Below are experts of layer 5 (counted from 0) of a mixture-of-experts language model. Rows are named router (the router's row for the expert) and show model dimensions 0-159. Each number is 500 + 40 x the weight over its row's rms, rounded and kept within 0 to 999. Numbers have three digits each.
After each expert's rows: "raises" lists some tokens whose logits its average output raises strongly, later layers aside; "comes before" lists some tokens at least twice as common just after its tokens as in all text. This comes from a sample of Wikipedia text that the model never trained on. Tokens count by the router's weight.

# expert 14
router:453444490529509422499547510451410501584470559490545461487521527504518494490454511509504605561443469458522463541493566528479507517543473431496434544532424488524512529520558590547458510494480499518478462473542466525513450460465528446486463505503448523502477515539478518440518520440435551518531473586483547524508515489491452442514455485501508601541498532506490532587536471519455429464505464486470514504481469547521465498527538454542546471553459519398575567477536530501496514520482569
raises: "=", "History", "Other", "In", "Member", "M"
comes before: "=", "-", "|", "Personal", " =\n\n", "\n"

# expert 89
router:490525549440454434441491442520496477590458574462520492492520484579537528604460464494498584533468463490518517528506506473491415511565509510446468536530506488521471521505489548505520488422551530528509519479565449499489442448505458541540399503450431476461503477515489463483486548528496509533460488538487580512473505436566466420548471534446498488540488525475524558529610456542448447504443488484435439527482472503551494481555487471541520460593512477509518526478501494518520541530532516
raises: " in", ",", " on", " and", " of", " from"
comes before: ",", ".", " and", " of", " in", " were"

# expert 82
router:487390493466532443524544529481438462534405483487523484558496469533512535571524529462440550488477492454524446503558514469454520548557499504443396516533460506476498510524517525515446465538481458558525480455531457533385464486494481533475429500466503496482510491500466537487434504510465560507470470576505528513488551465527449455546485492493412544516444522516531562543510448597436446479489527484475421556438491532478486466469487452486558472529468467459535498431519500463430527489481517
raises: "-", " ", "s", "\""
comes before: "-", "American", "ivers", "ally", "F", "ivals"

# expert 107
router:505535531447520495493517542489451472482453491504545474495459511551478520477453512475558491482455526435562403521538491451460440484549532502473450543523496599523458463505459605505477478515512562515491502443505428524512443376483482561501480491468408525499529456502496483523509473508497565496499422489554502536462475444487438486585478512511489530567460453489519592548578466509470488467502476453469510470467435488480485482581486454585502434528428461519532480461475518469490542520521502
raises: ".", " and", ",", " ("
comes before: " |", "ing", ";", " team", "ed", " |\n"

# expert 73
router:520474569498475447506590513552446463545443493520515420482501540548536514556505498488500572526472478517502441506478503498487461502544548534494468567514453497452452483477474526493417490464474552500550443483535447556421443477461455515515464502571460449476501486493418547486520458514476541494564441537528505425513507470516488553579397515536488515540485480444508569458487495549460414493521454413465495491517530509570476459562402493550448470489461440457506492486459489520461498495509515
raises: "ing", "ed", " c", ".", ",", "i"
comes before: "ing", "ed", "ers", "ation", "es", "or"

# expert 16
router:530456507439485448465476419534441490487544552476525480484465482503524494561449496459519539504459493450527501472483443500472431520533583486491446578517502581498431523539482558559490504468563519529544447503526422489532459473468479523484496457510428499516479471566468517473566480513471530522521468526512550514458525427531472493559462496512454561579485505542494534555525491569476498479464486412488486515450438472507436486575477483589567478594439467533522547467462465520499490496440574
raises: ",", " and", " (", " with", ".", "/"
comes before: ",", " and", "\n", " in", " player", " of"

# expert 42
router:497526531468428471455499504459460477550452491475541507492484531515483531486490513530567554481447448475542440521547539537456520504526551487430496514505490469494482519542520519529535493466580487517500494451533411556473433439515447508533379508515440530497498480522507451474499459503474583536456407505502561483488544499507502474578447502526448563497496414444491607519539450526518466477407493497459514507488495513511408489540470384540550541496466498475514546463487458512493513476553559
raises: "(s", ":", " and", "\"", "202"
comes before: ":", " by", "\n", " name", " office", "(s"

# expert 48
router:501475460461465437477522458505452500510502534545557467466527522576514560518479532448578505492468455423481507492519509480466453506568526481515464550560518505513511512522533487525500491520548495500559463449517482490444354442513476570509503523463486446508461470539419474405493526549515516455496457502499582519478494438523450451504430512517484523487428502503470547485498482547473480514465464455438469512491509494580452432537503470547514466511348505528512457486431489519529474549447536
raises: " in", ",", " as", " ", " to", " on"
comes before: " in", " to", " by", " as", " of", " for"

# expert 123
router:484408478419528407453558501499437448464483547486539478530475502577507568552494451549532582522463481445551455509494537503516478531574570506451444511521497482542446501517505560560502502481541499472533481531531487569469459442478379543486453497527456485425480473531447516447508471485508550511584424483471528496490585451498490448513451538490491534559520485478572548533533565501485444549468461455486511488476500524520472482565470487493503484472512446508486490531461522507460460550558500
raises: " and", " in", " of", ","
comes before: " to", " in", " on", " the", " by", " with"

# expert 100
router:446450487513455458539525525510481464484418569471551454486511465540479533477450522535520566523443507459522430488510541471509493545539532480481472532512507512541478482534509543476525502486511482553433515479478405569477439470519466553521469493527440431455544430596475520506487538471511524531541453533519575513456562497517491464567400520472469563510434507504446528537566515521459478469488444497483532526483503517569433491512436428513502406485483509479518567522536534526510499556434595
raises: ",", ".", " and", "–", " of", "th"
comes before: " |", ".", ",", "–", "th", ";"

# expert 34
router:497450542397432458475503512509446467512478503502511484522461501546546502542457472466547531437430542445548456466506524452532476496559486452423393501551483531470452465522479499507517524476543524553475486543512443511530476433431496527503471555522414429518500461532498499502496511498469490415532466535510592516489529443502473473546422493492440566537540519510514569570517460555570492517510453429464494497432457498555487534511520485479479413554427499477515554525529512457505529479454509
raises: " and", ",", " the", " in"
comes before: " the", " in", " a", " (", " his", " as"

# expert 106
router:414464499512537465494512442463460454551465527503497484500494510578534591488439537522510535484501477478496462507553526505541503539486469487446453531526486494433497578520507549517494480423552535533516518492595360571457415481480500550545480456491437453478493456471436500454575563502461523448497458513475595488487495477481501547531432529564479519461516488515523506518521474563507503493477460422468451533523449504464450456562457471473541544505487513425483562466513498476464533507470539
raises: " of", ",", " the", " in", "."
comes before: " by", " to", " in", " on", " as", " for"

# expert 15
router:525463538526549502517501465521437412522507580476540456528530462593529545539449445486504503545492545477488467487526544490458421496550467535417504515533495492534478486475524498553504539491495497489533488522516476520440484465501429549490412551502406515454481485495481467431565474559494490482505491536529533503387534456487429463554474480472510557498399468508503606541534453530519481521449465428457502495487482519480453439495495497559494448494492446513534491454473575545474514541438558
raises: " the", ",", " there", " it", " a", "ly"
comes before: " the", " he", ",", " it", " they", " she"

# expert 125
router:489529477456470531422538451529427486574521610508562464483510440545519504488475545508548514550450495500492528562456491522501426525602480506500494541516536510521472447469520508527481445429509522476527523459518435508465454502474448542556429474530444477456478436553480490477467522459454499524524430520541540545469543454521499456537470540470437508551444520504522562508542526483416491506438491473482494489428521513566437466481445449517559501548433493487544524516514527567554568488470562
raises: "'s", ",", " (", " and", " in", " at"
comes before: " was", " is", "'s", " had", " of", " were"

# expert 29
router:517505474484471501429532532496531447489458512526516463524490505512572626497468515511489604500490516474523499461494487481480464576601505515504469564487491464519489459466484538510511520528502477488475477475519458517416488392467483588480485478557432459491574481594446491509516506451469524460512436521510534505497482461504436477536466601464479542585471455444558564492537433512484481476507466454442436533523489533585471487491446456498506481490435482495531471529566491492485507534476573
raises: "es", " beh", "ce", "going", "set", " the"
comes before: " the", " ", " a", " November", " September", " May"

# expert 126
router:468426483424514480499530470487466459575438491459508454526527416543503536597512549459513504486478476479493479492475513503443535511539554533462466482507537531500452506576504523529532548426489521474596490553540495561515470486456465501520481522467504501485509476540486466472483569522412594500472439544544547510515570468512454478583397527484436602488466514500474573494592421551436495488449492492500457474497515471543472491505484492534545466528469476506519556437481507506483546488503545
raises: "in", ".", "a", "iz", "he", "p"
comes before: "1", "0", "2", "3", "201", "4"

# expert 112
router:483437480464452511538524494425442445522474585491523498509534473544502537515407500495514512488454502500500493496528525508453448474537501546512491538484473531489468513511557511526506473488511528507463551518543444510491489443451439541514408517486510505414486464564478445439494468514491526478503441572541500439446553401547461467535442547478447601556462485462476536490583488512486395516482473463456510598487485485520437420534485462547557469509505507445483505428482505467440542461519508
raises: "ingham", "ester", "liest", "enger", "imir", "ographics"
comes before: " ", "==", "===", "In", "The", " Jul"

# expert 94
router:456454501463480427473528482493467431489522590480532468491506507588556519513501513430518555549464482504579516548486499506475427511539547468463443531464508552486512463529485532539447426460505553468549480436529481521508478456439505506494498451483395483515483466557428513500456479547483588486489437540556604469427512466506436434544463468517501571513466514452548516527586468516446435487512457462474526467497486470539484448508533463524496458581491466505547514466507474484501504474444512
raises: " ", " in", " (", " and", ",", " of"
comes before: " States", " of", " (", ",", " |", "\n"

# expert 77
router:445490493485457448476510530517452529528473555488537470545517403542549565458481470511535538462430531516522507444519503484477521582554513533439463485504520519535487426530493525521517559452531505513483439531554463479418498441455478521555519537456460503470521433545443502514456450434516492491487472571567505509451545438471409478550498528488459515535517511425506570502513458556534489525505497475412492538517468543584477450483460486541483488563420461451484443472448429488541560516479507
raises: "ec", " ", " the", " a", "g"
comes before: " the", " a", " his", " example", "ceed", "hib"

# expert 96
router:448487479511509457390537454460486469521474605479563503490503438554513541545454502516526583461464504494513499480461558486491458501546494480474482509527474507561484459516494590526499439500523523503507472515549462530438450458462489553493439534444443473505526497519480490509488541461454537490497429568499495502469545529551437526539478574520495537527392522502524510527569464553441446521447487481433497470494508439571436400535442440477489496523458459443489571475455521509485567484526494
raises: " and", " as", " but", " or"
comes before: " ", "000", " and", " U", " United", " which"

# expert 2
router:509526498523474473497551478451445457536501492446566490488509472533502539546478526432517533581507490470516511499504536507465409518571483496497484490519500449469468484533483522538491449460571566455505480556521466506518464449474506528537522464502411455495481448503474454519467458514505596467498444535534538436429540402542407462602488498515522508498496517483497552524562508573430451486530487457461556501474444493552443519487509431496499393489437463463565501459506474478527566493520560
raises: ",", "\n", ".", "\n\n", ":", " in"
comes before: " |", ")", "U", "L", ";", "I"

# expert 12
router:428439523494473440454556492474449442480460555504534441524492487516528527484455497448534525532437496529516512514470497541502424527556521486450487534491533564547495472467518586522455534442529530533528534462512479527507475478488493535490441467516478508457500494523439483466415534527531554499526375520531600519467510460569408412544470467483511478537468516492555506514547444485507467484508451444497472433492476473592431432548488474476478471562509472481478496499527485509538542474430587
raises: " and", ",", " (", "."
comes before: ",", " |", "\n", ".", " City", " and"

# expert 88
router:517455500466508456460492468474523468519461475485557442520450493510489529501449483500536545529483534498540474547520502428467493519584596509416473533557469550541475489486456557555523517501592526534455478500521471564468475443463466525547462493500494499417465524605500467476521503510495533502522445542506510488438483447484475524585426465493468549544425494476471524520578506602409510510467485451435537453515516520481472445525485509604459431490467425485557556498504519491501510480493491
raises: " of", "s", " as", ".", " or", " A"
comes before: " |\n", "==\n", " |", "==\n\n", " of", "===\n\n"

# expert 70
router:491506488480475483473553503503434427488491582520545448463532480577513518516469510457543482459469536448503469585509561453426471496521515466496527496499531468460492527554486508511494542478512543467512509526496444512456498509498422543467432531485496533433480447503436507489491469523506501503489452600559532496484523399569425504555466600488496496513499476533513569543561442522539378446401459435502488541529489456520453409500494495514496429525468493456522479493516540517501527532488552
raises: " After", " He", " This", " However", " By", " In"
comes before: " The", " He", " In", " It", " This", " She"

# expert 98
router:497515526421515477492538450512455474542503566519566419514526440508476524501509504433474552507465481436586498514439543479470450565507474513465487524541523520585469492453489562494434497442601559508488477522537470558537477468503488520546463498501498492546491498562467512466491457492477564501529381508515560486419528466497474447541434522566429576482457537504471528556546533528518489522502457436404486498526508502550472449505478472573476480566489464477533558469508503465521544517507545
raises: " and", " (", ",", " of", " in", " from"
comes before: " (", " |", " \"", "\n", " Best", " Nominated"

# expert 116
router:522534527508495434422554464511426483514465522461539454488491473585525539519510555474528590542514464463498462522520539514500458519581524501451515565522448508531486524479492567590458454484553547495515476511575470507479449437455491463531424467461449435444494509510481496511527518484464501533500479564547545488470514455556422466540459497541486557570467518505485562538544464584446434480464514495488515510569512519504457406563512466560464454543473439517511488501462487561475484531498557
raises: ",", " of", " on", " to", " in", " by"
comes before: " of", ",", ".", " in", " for", " and"

# expert 90
router:507497437497463438515539526471485452509426537422516504486504500603507507466434455529494556537447439544515448460488563480487469555537524496468441580529509558483482500537473535477445499483547511523520537502467420504475451464502504518486518520510430440469473450537446457470455487477512523458522455576465601435488518500516489433585493539488471535534484533445513515512549520511473470493464464477464472504494464513571469473545484430565521395508463488495531567516499557478543484523406566
raises: ".", ",", " in", " and", " |", "'"
comes before: " |", ".", ";", " |\n", "%", "–"